From a checkpoint of a small mixture-of-experts model trained on Wikipedia.
Size: 16 layers, width 192.
Experts: 48 experts in each of 16 layers, 48 SwiGLU neurons an expert, 4 picks a token, a sigmoid router, a shared expert of 192 neurons.
Training: a variant of Adam for the experts, 479M tokens, 3654 steps.
Below are experts of layer 9 (counted from 0) of a mixture-of-experts language model. Rows are named router (the router's row for the expert), down (a neuron's output weights, with its number) and show model dimensions 0-191. Each number is 128 + 32 x the weight over its row's rms, rounded and kept within 0 to 255. Numbers have three digits each.
Before each expert's rows: "comes before" lists some tokens at least twice as common just after its tokens as in all text. This comes from a sample of Wikipedia text that the model never trained on. Tokens count by the router's weight.

# expert 18
comes before: "-", "==", "|", "The", "===", "In"
router:115061089132129145128157171153173115074118088120089167114150172064093130101119090100126111113194165110139103150089147101037131153158121090151099119146110159154086102109139185104167134122130106099154137135173088097079112140182195167161131151082069136093107116119144106097101175086143138069100103150149082138186074117108134158084080147116150062118131094139095171100102145096119131147072146136106098155146132130092076132146075123100141111124126163180117101145126139153112198130120125167107109137175097177114153194135112165076104158166164143218193143113119123156104104118155131084
down0:136155141061103113112084106098120070106142113168114132124141086132117150131074134113162166117112103154126195117157134109108119090107151162095122117115175131080158131147175137160105179120137142162146075187118079111118082158085183189107093139137086109125136098139078119148097081066094154107212146080117169122156177113108091141125143082193118171096180138109122091086160093127169122180185106103087089156134128158083116141106168166132063117205115128092134129116190109142114163124099081130150116111140121134064158159087101125084149095143158192136100078174080126097134106122187137101
down1:109170118124176106122130076124195131109127114126161149148128095126124127194139128138108150118127196164113110138090128148159076134161179186107169161112092138135109129156146040172158129149131127104187193116099156128127124145144099119169149074135057191137165187094137197121151130124203104133135136179124160137119175143139133108176141112074142169155107083102058110123155129188126144168098142096068161151141129112102129103070137176119126145163156111158118164154140181100206157129113108109099158147117153131147078170091143163170099079192127110141095191086115109090170159144128101163
down2:141092141121123137151179107114121129123119130139129153121081165201136166097171130108119107149185136145130138190179161148180089117058095068100081093118103181123131102095135145146119088084075103086149155107100136108121111142074142168196142146158076126163085115089063067092137162131113100133074119132086130101095092164097132148108140144165190063118215097116097124117173146098111142108128142100150123139110127137080150119143091117156161118065139177105141137087114103102107118098092148093106109179158120088116079134166205093099101157162102151200087078142167138175139154112124177109
down3:135127141121130040102186114110115106157141130118084204103139101141083069154168198163135158113093161092087166106129111088155153067154091116149146106154176086113068132106052109134109173122091112101135106131123156118098201066164167151151122106188137078129098149117107111118187176184087119128197140146102132158091203144097149115119083141106138103157155122142140146105154124154130121146123144136216135136130087145173102110118142060115129124120156158093137118132129090141133094120148108124167156117133125123168122106220127132114152110068152139078095179064097095101102097127152122078
down4:101153130111098075138176152098139142120131165134138150132133184071177066133114112105131168148160135062175066127095132153147112101139165089153137117158118104119178094100152064163131205153128158166139089118137116110091117159083059178152120064157151109097077127139159159137141104112104181169128103109155095123176110107083132116163125099143142160125122080113134128074162158126188163101140111164122115112130081147129090098206131078102162134130146147169158146183094169100047144138175125156132162087105149084098088109098082113135177117073101124113140105152128113081135226134161173145
down5:106079107074175111106114138102122111157126108199150179109148159153114158107175158130115131102130126180126124118151136061138105145113123108116125122139178148108147133098127109165180112152122150125103157173127117129139164113113138162113121138141147122097120139145127108195154152128130165078085086143203173164095121173134073147129165152114128139142138120125107196123077116193105134155109094106194189147095189144132099179111140120122109111191127161090094158186127122167124135096086096130133150169039129099208182169145160110081054120191192096125116123073105131134188059079143148100
down6:133139110100144110164110178123074103118087136107166127086104186178121090116128131153106130163150116077088128114142104136110159149146063110169149101153107139169136122115160074151130088118134106155072119149160104110121115109086129082133160053085137124102100255138174128183168136144191132136113097159149104128106183151138145089149194144099133117090108193162095140165120154154063173129086172131083159114092116143192161139121136129148106206173142108109122119138101085147172136112148098075154105083065122119128169131115180096177140189171104132127119125095125108074149188127153134154
down7:145134097102125151096123169060172196174113129132088101109093113047127147124157122113094190162141063178156147131173121135082139061199140101146141173160121122109153094175139161150126099100143190095149101130131100109156149192126125116154089135166182126099120135129143168142095098154119136123175105124218130060087155104138097122126130149091135098060100124101114092162179208144105139092135120061056104122127102150084184139072119122161091118097132106158101120156109093115118138120125136078208144094104096119129175146127080122111141136166171149122140143168188113167133130123147109133
down8:146152100125092191140158140152092117147133123138127122145116140163149161149168096147146110138140110098114165134136171142123139170100113072109112137146122094125124161155104076093097122100141161107115094109124150108152034133107087096136106108115186164106134107095189128124098101168081110221177135112061143105178132059163094104031114077184078189133161112103100115134121152128155151121175117121088102075079138147125112076123167163106123121131128108063142134119090116119134077158140114132123181130083158074067158091106137108126153116112092140136112161160219057162171085082171128132
down9:140114072155094096116151169169155073061129144115135044120075087110158089116132103127134100130124133135084146088126096151163105141141130090108180120094133110137078104118173099120148163109077072147123159206145133187111156102137148113125137139096135157104098099139128054056126166158161136157164098167129164161153132115068161147129169101122241077145195147136171192102082152121084051122154095085123168132147129113160151140111109136137210126124099139124103080138144142144090088164087127144118125099165122197121110084140154115109127109165090129110094128108164156163173140147141100124
down10:065148150138113089122134114136136122118165171153186155140146178149112123169104139101126066126120109132098127093038170082103058077112130057119111126149108072116155117150116141161134137083156141161119071087145131155112107056114063067100086105162163136109085106099132128090091153121124230129138140155089158086127090167130164114149147139130159168149142165167126120113120154117105088165156087175117141109136161204152124093128146168112141134142096140132105152103069127101178109129110143144144173092125086134197164124103041135166106099145192153116104096096079151081114095133121177147
down11:138111150058121139126114184095129080135130085094025104135088123107127136090147162116148117065037067113102111159119117049126143198158141183122123130138111089129055109112119187148122155135093157112127109122119134089176061096188118117101134113128103130098078193146111179145070114102078148124110100113143114170123082149135139127146090116158119153138122116106070163105097179123075090127136173130099081149138112141118049129125143087092157150144133143115166138140139106188137092156103122112184140108134123109102171092173198083117088158171133112135087146106136121136129096098180153087
down12:100133099143113130158042127114095144196167095115084124093115129140135144180100163219111130062091155083138148146088108132147113078143101077152145103145082049142115142127117119097124176162132128116120145138185136146181132119184188143152141130131100108132129111141231199152098123140148114142153147160114129092157109118149159061125126116119077204065124075067140119083096118154136138102169150070201123108120104174116145203077104121132125111114194152116135103156128064102132108157117157148187134116096121165167139160102164074137117159142125135116109170124119146130135136163133108111
down13:108105149134131088101180153151138155107120106109113167102164133149127096136110166168104095150167182158082106102103195139085133177161106163063082101096128137080107130077125159096140135140135122143142105141158093145099169181112185158108089168080184133105200134125151082135175102157078085132191158123135132164172116143137098124122122178074141118115166140128147206136162138060092143103111130185128180157137142173146107139097153144150095082069122131084139211153163061123116151104140092157114151119158154065171139111144138167156126073092150199090168080109131155172100122129140135110
down14:130099142163087129177166122088089173149085125107193169117161120121117109105152141171098092093107142157124102140130128158140072085094180141166132144118101109113163131095168083104159165159099107127105091191148088120119146093142125173137093132164137106148101158112123092147141136155133123077127133112081153138172176042127142120116090067166124143098103108103102077133090231116098109103148106085114093118147049155101063133134117086129147130077168180108152141140140118149097159142092118147172164066140084118061161103084068199057129104138115059096093115103097123140089116118110108111
down15:142048136101086148087152136135080112078103147116101138179125136095112085112095141127142055108160143131175066157169169138162152167138107061141081157097147151120108106122152135087108178121073108143106066137100107183157114145167105123150132148145075170124112119124119073121126154067124115122143094116140145152140134100098168114141158175173181124149153107055151129089110180156138067079094167120138147100100125125137128113110169132088096122121126045092103083112141093154216123107153091151153193130132132185176133164129188160061207127120103095111109115155138127157153111153130068119
down16:121105144134144159184135174149160103189075133085154087103124194162120144138106139158135161096094181138091140079181115068151145138147136110128141113140155109154122136106161104127061132161072130099120189125209146104145154089121140191154127151131163152112126110102096123198099126102125123101147100076132093064091105121237118113099116117161114150107141151125149128038149125203192113150173137133169171141049124133122145116150170140095106130132146142080169165124189155133094148088118124087175123111093144109164136120150107154132127087138129138147132162096207180106122146199129124123
down17:111174080161125083086138133143117134083085134147173093156134105111155171153133044147113109136084084112154107145134097155060084065176077089123123079166072091128115118169083109147185090133180108204135074058134153117120088171107119123097118102076123140193141114109173143041120100126143154133142120167107189136127116093152115106152102109132196137153117122148085109117127143139086092071124162162113078127196136121119153153169100162131113107144081180131134198140128155133205136137128160172133134129100141093175115138148112104171094128135100111160123077179114112092102151121113153158
down18:140065136096133143159114092154161122150171129129122172110134158141158123092124188147120119114108125153110122077094093125151076210130131149091216121069153080142153121136155148118137185178127141097104105156175093178133132095150106129096064114129073109113116132086115164189146130167109169130138160114107130102107172076140181100126138111188140098113117177156144150089136100118170106161114115133132167119106140205130133070183112136103113121071088106110148099107090106099086045168151145129031149157133125070127167096074152096134140129138101087175129047111146160076134128144123086135
down19:119140118066085139137080126135114197132133105159111127076184172174185120105156121149137112090113166057114175140183126108114130134116118076125151103084135095137166107111200155101140123167116143165160117135183079156112104137137150156090211170213174105064098117188112052131082052168142175098114090125177116166143169092091116184118134112125175159134123151178151164040179135138094120172134155130143130111154106145129105107115129124131150103124137151135144171109164124109168123145115152105146175164118132112101110139107145063078141114089147105161147113148151091101109076121113138176
down20:144071157117149153145100197073134165134129100162133124110116156070136141103172104151148154146114179104158094142080133130092164097151134130091176136124097132104148076135094179091107068121131113083168106078067097061129111121140077094108114138134129126119088112120143067126124141134148160161135108093089095103098109114181094106126109148114141105130106077140130115152181100111157116158196152142167109139166070142126132093167154193091081172154151158131102067169112169139040100145131170164137104166109118057141163129147192121098124113050139122182107149160131134122135046134128115211
down21:081158118152070094160195096120153085158160092125161126132116124150095173132130142102105102191112132119139117081172126139156113120122117124144135121130158131075088088128140168155105114168139168140110130113165138122122099096194175155114176090165153084134061215140097092109135168156122088144060087095107210192121140137137128121067120194097157123078176139118175108125113149166184085140105162099116135100092144122097093156154150177166129163100074134131100145181150045114120152176135108158112159116132090090156149214127187118105109116129134116132138100144129118126139184086130135055
down22:146109117098086111141165093179126124070098169168175068102163152084189111111155115099111116089142157181076175145120152096128099111113129077151116110125122183080168127093131135047116191169116206091118096077133128128152134167107133146123140088150141147160115081108102090059156187119124121151081143158110086111109107200110148100151093104168146148167138104183150115082119168141102110193194101121102120079149085173158101141098142130173179121105153152149156124168121106130176141146123103089106140078109087138119119131058140088131124048120163104112068112082151129137144119092141116146

# expert 16
comes before: "\n", "==", " The", "The", " he", "|"
router:168095077166116166115146152154101104084140140124082136155136145128093188093115085120103063120114118131128062166110132108077101065118157152115098133119165168152065109161178095148134176104163138099131173084090142134087090114152136199156112112105141120107143073138172116136096177127091123149129141106092090111227092151133156182105134150156131150126156130093124109098133121120117102115145149102083145167197115102087147119107098130120135109116095185173175080142145181132127131136104086126161154091149065155108128125140143152175194145111191109152108143053171132158165126081078177040
down0:104172122127077108104100112179120125105126161148139111161126092169155151159128093112167172185147123113121163145140144170161153112167163126142108127158151146123152176174105139122166136113154133129065082088119139133161093138158184135136097162104080094198129118172116172117118105154095143176156089094149138142160151172180104129138106114066113152143211091091148124132197112166155125183125141163057084179167116147090144127176123180122110068182049099189181140157160097161094208120126125124082095084153128135101180132097144142126115117134144188198116131160159129153166115126077138115
down1:069143135090103080106132134144127169102135091134113075080143114139128146110157136178172127128177193154115195171088141119146133075108130182123174097107143156089148095135140065112092139103076108107200174146102129135149085167155100151146200114147121142115114142127083179194126166115154130119106138129111133132168132159130106161160160130141149115198144165107088131123151185152123102112193192148145160175135109066056115092075163153163161172186139146119096130131156107108122164171126154110152129121171137098155131093083133175201182075114152067161131118165160102118169083100119153103
down2:151234128105097126114184087108080036070206107171130090127108163157131104178144146077118133139167122111135114118159133105111128106090127081152091081097066115099126082101132127113146148177133194157108164155142153142114139106128083150160160127170094113159142076109123081100126147127134112128097135137137181097107114163085169120147136109144118116189179116144100147112123159109136173130151166127076114078132111104081153032054044096153183122133124142138128145124148128088085171124120139134122106099099113082084106133133124087122091174158176185160112140107189122165171141127129142126
down3:109105118106145124141143105059154119150185163068120124074115149099139086114161193126205110092122135103126128061107147119106126151184094126108081124136169121110110179090093180129116130095154212087125095106178089125122179103117156136170169152118088093158147128115135065078172145135121181138134165148096121136196172114100139127166113191115133090156161121141101060108143123129121108145163143138111119143110039159214118138153142125110136157109137079132155135153133112110068143132134158116124111132162126169202131059136132149099123150072122188178078110147153122146136123065102072089
down4:075197154126102102202148092062133147130146206110205112118131181076146091149124099129089178118148124086146045118137162123142111118090154144103120142127112102128116075110089094143139124150121121120096107168136165104105174148094112129133136091186150184101125106121125117132133074143103110188133117111155188111168110161120095159109108124094124151157116086137122159139110091163149143082146059107129102117160124149111121091255157104187142114225139154154136185150096169132036147131120108143116125143156129146131127150124073130087112108073126115109116101138125113108139186127152182121
down5:154062095123144114121109134123174103105147105164156141100116125129143097123166130132092104134070154128139137087121118131150130174137099092140088121113136102182131147134108104125161145090158130099121116131144137097131122184107118135158136143108160075109120143123143154119146120125098163126107080159136202122110091095126050118109144152156126115095050118120021177142128101206148106102157089049180138141096237125101180123150166137125099112179123105123079142136125104186151089160081148129108094157083179094140128163155138079040076152089111175070187090109154138099122090124188143139
down6:080136120134112132181132194139069131158140117130107086122050148124104149067155114103151125167093144180138100129119117099135159144111052133147138094113176123104096195087167113141172109170126094138134137146189100093111125155102121126109138071096117128112121167145167081098111125183133102123102086121105116077100190182123147118097131183158137135101139136213077149113147163133076112072104171099117089148134209186173153117101163094182097132128131158134132058115101145111051088116163175113107131118041128139133111126129128152175097142153147125155136140081165100057125128127105120177
down7:156093192135177135090126139143129159169136138137106168164090133102108155228119116116047193178138105114101135169150172178127128064153105115144131159126141117146102106108135136156095169155124134122149114092139167142115108158147105124163101143137087094076177131138061164122124079138109193170178158147185133077076137134163151096175149130139084120105049170148150105111118192080123138085099172120188143117109206124129143137060184217107087146134092092134183112103125099089158151124122158122173102083125133151104070136156128098101104132144144154115169129123167137138109139141111132149
down8:115152095136103183162150183118107068145151147127116165101110107096148129154147111149127085129159163112109115143208136176100118224105129079142098114193133161138118147157117193116127157076150105135185189124138178114111068147144128103152148092136142143122210189119161123205093099137092160181124197148125100106159184154121115133100083149144121150139127142147096109140091162127108115114137131081093127127062128130129099156043112164133081146126168073121087178132076142116076098091153142146133117139130088116134162185097119183137040163118115153128111158125118102142127180161165137142
down9:087142129112171063107160137140122133116181148153129057051072111112159066086156124132158191129110136147175166068172081095151059109100151099149181109107141180134184164130143153109085150086129126109135137139091136138099093151213170120092152108122100160129171155116115148071180118123167140113109104116131115129094114123055113150152131149109146192185131151099070125094136158167115121179175080068093129183092099134147130129102085104181153142108134155137161101138113200178135121106098141139116091122132084124107120153133145109074115135166137116143143142146190065065134096106106112139
down10:143158084157090138106206140123150149134184163123152096091143092084090114162130091142121072135105142107099132153144078100132119072106119073114147169174023137133117122153096144148108123124169127042098090085150112144123154095079177079115087124140155119161143083123096080100098172107156119190152162126098180142184172173129192085155075157122118160174142167161123122151121133113132087105158125165112145083032079127100092171137145105162157152122085150112154135132174130165142108142147105117071045109174091090127112122108090128169111142152141116121127091139109136114141172172123112148
down11:131070149109125152113128182105101121169153122101056122147146164148078128071119134089102135096090143184149111135096074094143152157124135188108136134211161121183145117115178199096120169122105159103113127135136123121171097130204159094117132177137134160108056174133083195107112126093131122101121106136079098157159109092199104138152126126107136128084129100132120143070056189175089109077125066134128103189134123143159111088130206162115159118143140099137124059140187125164158103149094116116147146121134137120076115108185194119133128119115159152064102143110128101127067105139150113130
down12:155161164102126098120073139112135187144088146107144169114129097133171058135113104113118141117155155128109137208092173181158142137160135086103124108134108141129199156157132034163157134169091149162086120099134083116135099123124116105185163080096155128119125153138194166153087172145133079117153109156157075077073111118111164118064137129140044210153064187131145115100117085128141178134136144109203124098121058104133129130078116086140106118093142120133091119119140143105212157117132121121127149082130072161108099167099120121168146145108157099154124087117156074109132108137157087141
down13:153103083132117162088127129143118146091133113113083176127118091163128139127098085194125085148156125187131128165142126135142103128107142127134135122130108114128150109131130084130145128086162138100126208165181140167093120118127103143124086126079159141141209146117127136188104163165102088108140135125113151114164196112161111151125100132137066095081128116079179192127141106081148134104172159132153116118117134144137102102003103154163126094030102158084168131143181141127245108117083169131104173136095114055157095127069083126171108117120131156119167158086124134129118144156112124185
down14:155112144102152128114172129122115153189142117117159136139118157146118139185154098140122051119076152165193159136151115189094098125126162155133144068153142200080083073103116097085130110161130179112101140101112069139138151072118164124122105109187105085130064174107172117140138141130139094093187109124161109136120090123138155129131096121131175160130122124096113067128145213140126081135098182124106110077134132130147111140039130099161126141124140181115118119104181148094128160159083082135150151140129091112105213148057128164083130088157101093136097203147165145113056129170098110117
down15:191084168132159106053127136178075122140140167140130128172154111140131108108068219149168108101131127118128078143123151103117124173124119055178122152139142139149156138094191095099164173205148137215083065130093117171125136115085124174132147132112152107139123084097170154103140131084136144150129109084085155112124083068119137094113192133142093096125134137089143128131138070121158105087099164078130117060077150158164124131124151139156110145147089089118136110134132159127150120121180140169159184165084168134165136167069121138164144033132135140136116141136101100131130064141165077130
down16:125136106070168134197113132181078093153084069157173109125141135170127136124093182119139140092108092159132130095119152101161180141141107116133126213151155099182085159108130127102100148109129102114093184052148116100097120107151115145115144159119121114099114116164175169130192118130079122151176103120081147189090093145172125102142138151136130165143138128156090156110143109143180093222112142081131147141095118128178115124120128093138130120147113137146130173137144151051018120095115074160135145164104084132105104129181173092111142145118144149115091187085131151026154107176121127114
down17:135120045168167167077088132098127169033079114165102148144106112111174118114109127139160124129062133116116124155159118130147090155130117091133170115098135162103153140137122162125172114171183141143088160119146067161070106078134102147090100125079131115133101117090132200171108114151105132112134155163121117122073176146103122133081141177108141110138143155136144147105131100143128130120137164159165147145121173158146072132069158129147126098123146226141093170171090131144240131143091175152150174135104161077124141157141154108173096144126123204121160131096144087066130084208150144145
down18:157110077165112162110081105142147104098170101083144125109154111136134050043099140154157147108121155157125102118137082102146125180139111159128130095154119124130186216132131062148146096113133178163097132132208115164122106095187110114108136118109122085157120128069120120145146155205150142102109109088133202158109139112114142157169142092223107113100098133139143111128138087081128154136082122126088158097102094204084071124191125154108166127205162150103132114115099110113102143165152149111118163101147167066116077143123150113135074117146082106169149057143125164095152123131154095127
down19:151074096075090123147119083119135142120131123082147115129074113180141141115183114094165111136141187110121126163184146122163145104098164099080144121128095160189136131119123143168184155102137162112101132191144131163175140205125149170084161153182161082108090109203101098133144111148152123080106127110133150105108124140172144163172205096147151055123109104150141107132196131140085184081150096082177095145123112139092082119158178124182085160108139102146121152153141130099181061119140171157164144134055138086082108087194149083088083124088150124119119123097097100164134131126121122134
down20:149112157115124173113164125122138130078120141118186097071108168112169089086128094141168169099112107161111119138103149113121145153103137103112118198159193138159159104124195110100141074119112149066173146138136091083163116148167133147144123118155137093092095122090161121154138100117145161105104059148090138123116107097189160101092149107123093120131117112118152155088172110149170097138102095140087142165102124127139124114210133123134118141214097185142104116146082169078005186106198159118163072093170175096145151066118112169136074123110117092167150135138138090129133074124134079147
down21:149162151141102154108152083160138095183102110108174206126085145102154126119137165151117100137068141109125050167132127182115085149156220111123167144115110144085126126203139098182152142125136067144031170143138127135080095069077108125174140135089135096139118159187130122127058137095106132156113111137116131138148149130075156123082138137104134141089173099124160140132135082159189085090119130162084159135118163134091131175052080138126122118048096119155158099143121119062120096140132126115145168048076131077115162163107106134133116109141128134161113129105095171145112127144131069138
down22:118145093066101114099148066096138137126114122155188105095173124109117145110121156121127089114132103165155163136147157148148097123086091110132169146175142123126140133128110131068146155170137110079122134102117140126095128117046130114153115120071204118166153081168122060117122182156156118125148093124139195131151079127081111143122148143100183070157102104172174131129086191170110128158122119108155137104170083177110125087088176112209094088056160141145124166185144130131250175095140141144122166113100103097141107132126138089139153126162198112095144133065140150086095107143093143126

# expert 39
comes before: "\n", "|", "-", ":", "The", "=="
router:156116052107129143070151143162117079106050070110058161166182143133073152089142088146064144126182090135115110138090169124063109113108150131113086072185105177153052092133169107058120141115139138104129150139130104141143153124167146185141088146089130147115100098127170095116085182095123126138144107132178090134159091152126065184117100127113134138127149104088115159118080145125137119153073108147173110154144130088112103121127092115089133091092100200117116086142105115187129191152128118187145110138143089145114107134135111159084151154163135101173145154120167097180103079110102110060
down0:135124174116117080129110096110158118071083110178181144175135116233169173185124095114150196147122173128065133161165143106139066102113175165133143092155141136123126134136136167112140096133142152100097087117127099110155139124130108182083098155144094120124119118128156144157116148158165136163101104056115124125137154156161104148117112116155117190125170141076148043132102124163149158158145067172079065142081157104123166134113128156161106138179079128091130079123118099126128141109055137120109138116152120129067157079068138155180122122161107138197101152116145104164080067180110063142
down1:098159188101135126136101119094173143071115091082145074116133124110066121163163130161133133091134189183081138145071155133141094119116177172152169149133085111069118149144135112124151149150129165130145096159119091128118113160156130116221175099142102204109167142125133141186098124102162055126098115130150149123141139149146154094140130124082142127185172121158122156143105161160160121113127146101077192140095127108062082046154144099206143142213125128092142129142084101138112123040137170111154139099137102072112120109060162125160191083115143126145098148143111129123122100126151077119
down2:128155107113108149157166102062157146095155131107137098107085195138129130133164119115090141153164145117146144111144097142128101056088099009146143145126138140127116092126101120076101165143106136123121164118108166075162146090099119146198145109126094168147130104084100063122165168183127118149086116106159175129079129130098201107144169080151151145168200114120125145094080172089192181097152144100142133084142136117085135130200138144108174123122105138112176154130147081116060155141119124130124098188151133044067090157130130102106094097110099107165117136098167165148136190139136164151
down3:130057161142107146191161149099126109114175142101074155063101099144122076169186148157148130126144109104096213128104157099111199152188169110143091097144151131136094130136135227122080125123141169099140072102135150127129144173168160147179161096115118131158147118133068144117150133159103136110178155128078087092054122123165104152128102180111127115129153165090106156081130190199162059118102141132188150158112115120131072124108102146101118120153135150102113111143152136141103173147153155123156114106163165171175146114181125150101076130066171170106113137055122138103146107120134163162
down4:121130142109125071165157112115102112139130175114146158103084160114153136124135129137075128126096116124156101138132071138161099100127162122123130127158125089123173101110159076185129147122135174147097156102078148082150155121114142113149154078139154149086098158077154201119085110116097143163112159126140131152189154144109125122115069070173140170136095109095124104086128130145205118111150150091125097058153088191187089080229149137115141105228140114131131166156108202160069112155157103119150196157134155142144099153086090129100130148053151076132128124120106105091097185166114175153
down5:173129146133133048125099189086107114163169149173148105078115159154139143080170127100069111142097126107115139169119138110151124107101099113155068080162120200142120164144162137138099089099115114158139173147149076106090133136085152113183109115103183172138100116123145163106154158159124141144145104193140129112110110116148089120131143149157149097135152146158150183108105108151132083152183120089194094095138175109126195142130156170111130103156130150104028148144146132167174140146139136119097105149071201088182156131142189076078066135185176154110152159068117114158146096113165184131
down6:109090065131129092174096183117047064167113185142122121103038170114171115157088130109120129083137163085109124163138107122095114153159098105182149142147109084183193141122137102200124079143108081134117128160076114109132148099129104121148127110096104163157084104175122165121100133152123112095098093161155123138106128184162115183084159137179106135152133165138141154129175138109131153130189208097086145092108182112110161145143134103181138110107119105185125098124047123135150079126148119110141076069103094068135133151076107071167142159122133116142117134082132130102156184094140124170
down7:150109117087139157095102166139129136168102135123073110140155081077142193151144092151150207145177098159100105161106150165129161107168130073155115155102181149112128107138147071187134125154130090139172142088123113147148095164105110104119173116101139088090138127131113206164131108152147176136153163121115128097082070125118068100131153105101134095089091110092083084142115176117133138126112124092109172175182134093135160120003139142147118136041134124154176132154140143134207136125141141125120146107086074154069075088134102112162141111163106091134144118102191112164137150198123129084
down8:180108131105072166114183156157124089129128138114098119150090143138214107115134056129148124160166099101101152238130138121127126099141162110197127114156141138144148137171104098131080166133122168116151126144072161127162090135101134111152068093071118179092152097101150076080119096142105121236149158138060112110133143101195139118089137137130110140071135107098077088143120144109150125073112106151076126071139136093102113060187129111092081145124123137092110133136063114114111106114106112115114121134084115139067148114149114166129138167110109202127107114162153137188165121122147096178
down9:117180097130149103144163140130131103082115140148153072130083124065123076108154077133159129121079100101107102117172131132108102175082130106139177120106179121131116102103157144123146145069081082090113194195106123193133187132166127137132126098146117172149111127063191073074128164128129139119131092101155147139141130110071138149132138117136188107170184150173154164084136154112161143092157106155144171166066158104126142125044101145155177134011136156149133116122164146128149113135115100162111173122133091155181074095177180138091157159206109122097113129104153138155133155130158108131
down10:108105095122143117154216188123135129156181159107147187148119141100086076097150154096131133112085066077138142133103117057118134138082104115112152110126095117160092119104147136184085154102107162042157065101147085154108113114112177103083119144178165116139106077113137152122127120114086187140183173159138103115181155154071140096156115180102121150124102124153108123111141110100151148179162075164109157103106085166109155122110123123083151105123116139193123146118082147097097074147083126117167078115167146112148108104068126078150036118164178077180140100131069124077122122118130118140
down11:151107133061121178178123133154124137150094093107062130120093143128090104105096151071176109143118139169093104131114113124106092173126118194158163107187106080176138133068094183135093093129111154093098148162091124143109106123181135042116098120087152124149087231178136144114086126168121082085162115146154140130109088119153094181153179123125099154111134095192087170071112149155115126112130147091088108147102122107140080114082121133119146118163125102145113080147114065116226154138047096128150146140151132139088170123187150099105130145141175173152117175139142105090141143101114129158
down12:128172117063123059189108150166133154166090108149143145077098177113118092203134093104110180144140124159089184122094110160145111135128155091139148077135110150135123116091169063112109129133109124132117131138189060120156116075153116109171193137166119116159120143133186177131086141148213117140110167169100118106175110072142159032121158110132122143121136124127122137136181122136127158142101198129100154089121156135070111122082184102116091156180160097153097136135112086136186193127115150124122193109176111143135135139100169101162170111098157105155142105164155092101189154086151129099
down13:113101106149111140076088141148101113139140105146090199120161119165126169105106101148143091186147120130129102143123137164111090093128148102119132081132108151121133140149164085106147130122134123108134142119121149172093145144126149171140120183103165169122175087112147109142085170147091100108137117140145148104167158107136077148115130126099094093092100122129143135129133137124116120136151186137145182155145141127089127140000100132165116101000114144125200133185156114120255089110111128160102108132114135102150101094128102116132128125143095166120135133117133177114131155139135166134
down14:133108161104144132136187141080113152153100102156119135135108183103131137127150136124090087121107131123136148156186157168080097109127153165134131074140136133116103080135079100116107069130117175065092118116081048097160184099116157133132116128186128132136098180065143112138174136156108093088171113124107102150107094142144145105151097107132155139133090148104079118130167216109137105145176163099139101109123094126160068141016132118177134139082157221085123130135195140090134176156079087129144166121131086119146160166076114116077133117123083076121085174113170133117068146134087158143
down15:123040121135139159108093172156107117114120116157152189176161198135102083119144152144125119119131148134102080126152159140134141174110145133120065156097169100119111150123203114065104173203150145141115087159104208164122121122074139166115140122120114114181115060156152115146160181071144114114095060112135132142164150059112171186138158183107155105134145108121142117130112167175105090143121167097142129117130115128111172154133169148135149166196060089139209123098182105112166129109152136146109171127089122224174137126111156102105104119128111143148137145183155162154139121081141089140
down16:109127191134149195130143137138159132215140144115169081144136144154100162132135149147150115102156070179104166100133155115151105160166135130120124086131094096158129148022148120116097158203125160123132168069130154088089155134156121166149124184085125183166122075142162172162134158104089110098123124098113129121102132071159096103109124143164124180130143170116187159099153172182157083120142112147130157134109132117102132090216151139106091137176084143151167167119173123089053140085163132083148190196128074162127141062124139142153093104116167145115147140092138127105152141145111122068
down17:079180105153145169067078155131099193178134127124159123134115076127174146141110072143154120082094165084102164157148153108128075063153103012161117140116113172086135176197087127123167135098144159175180106045123112121114072061148123085074105145120162104090113119098124197102126121126118214130125118170055131080101138088131135089141097154159139149132132169136130107115088114121107092112137171127175135148109125140117122131107136152118123054161128134133117204141088116109167141138104166140135168124112173095125107133091139134135155164129082156086115148146148081132130137143150175145
down18:138087117100130158172163104092146135074192155129105110105123186178127137066117083155141103095097177179161066113138112099179152217126129149090170128078149059139109107116115157125149117199132119116145112153151118218132167120150159127089096107143148045172102113089096093152136072182119129117117130095128133113168126135140143167151132125200156117161092110169143164127119108134074121134121136122152184114124113189116145102192124159131161128169093138111135093094086113126006088176157140159089155165161149094136124136098144074136129134122118096129126123104109173080147130134159098148
down19:100115116130131127134088142117155131119113153149096097104138157207184128116153092116131107132125101107134097132119130086177079176107108101104214079130052128138116116078115115115179101168145146110173133178144163152108139146147117188111190193194170080124131042190073131127116048119147129117129101133152139134123128091142086188093140067112124107113121167173152152084108071141119120148170160078088133100115108123122157128172149144128125129129156083193118120179128114138172100175155152111171132182126144125076129126134152066067104106074129100158149169088119120135131160096179081083
down20:130089191127141105147124105107146100138133119091151120095092118116127121089133148094085147102141108115075105149092176118135144109159162153095162142135138078151155134154135128092123115108114118105146139099125146109100096145126097223136138136161112090142149114178130049095171114137126192143156067110109094118104106086139112071053102156126117172142131109120154153148169095159103132142174114110160126152126101132141119103248165199115125161245136133101113077134115200118000149142130165167132114131091150099133128105125149102132070109127096083169145135116128152121157098121157070108
down21:145114139107104096160170098124105106133140079126184124166187105138093114120158145124069136127115145145119080133191113126155087152177178096145157130122119174103057141122122119125158181158166146146058112139133122180083139072131138167126160128149145097121069152172100094096071158151098157115105121118179139214122147132075171103145170204092068106078144083136182096158090074151148135121062127123140114077131150155088111148082157128089162133042093123083133153150140062087143078145117132138160176148163121122100159168124107120098158097105112145136143084124131150152132118108140189069
down22:085149124123096160104145108115136187122154157130177094106180117092153174157196125118143106115172090110091116124083120132157118098069090094143174075139181132077155133116141124062141140140099125085103110028089129133159132190096160148160197080117182112127158104164114118107165126142108115105091045143104139113137102145082143119185118076119206134124150125173171149140069188159151170179153130092124169148175135130109082107084159143166192139094119128144167163148141172107174153104111113166123136121089108101160083136180142142148113090158133081087129130107099160132097144137174138092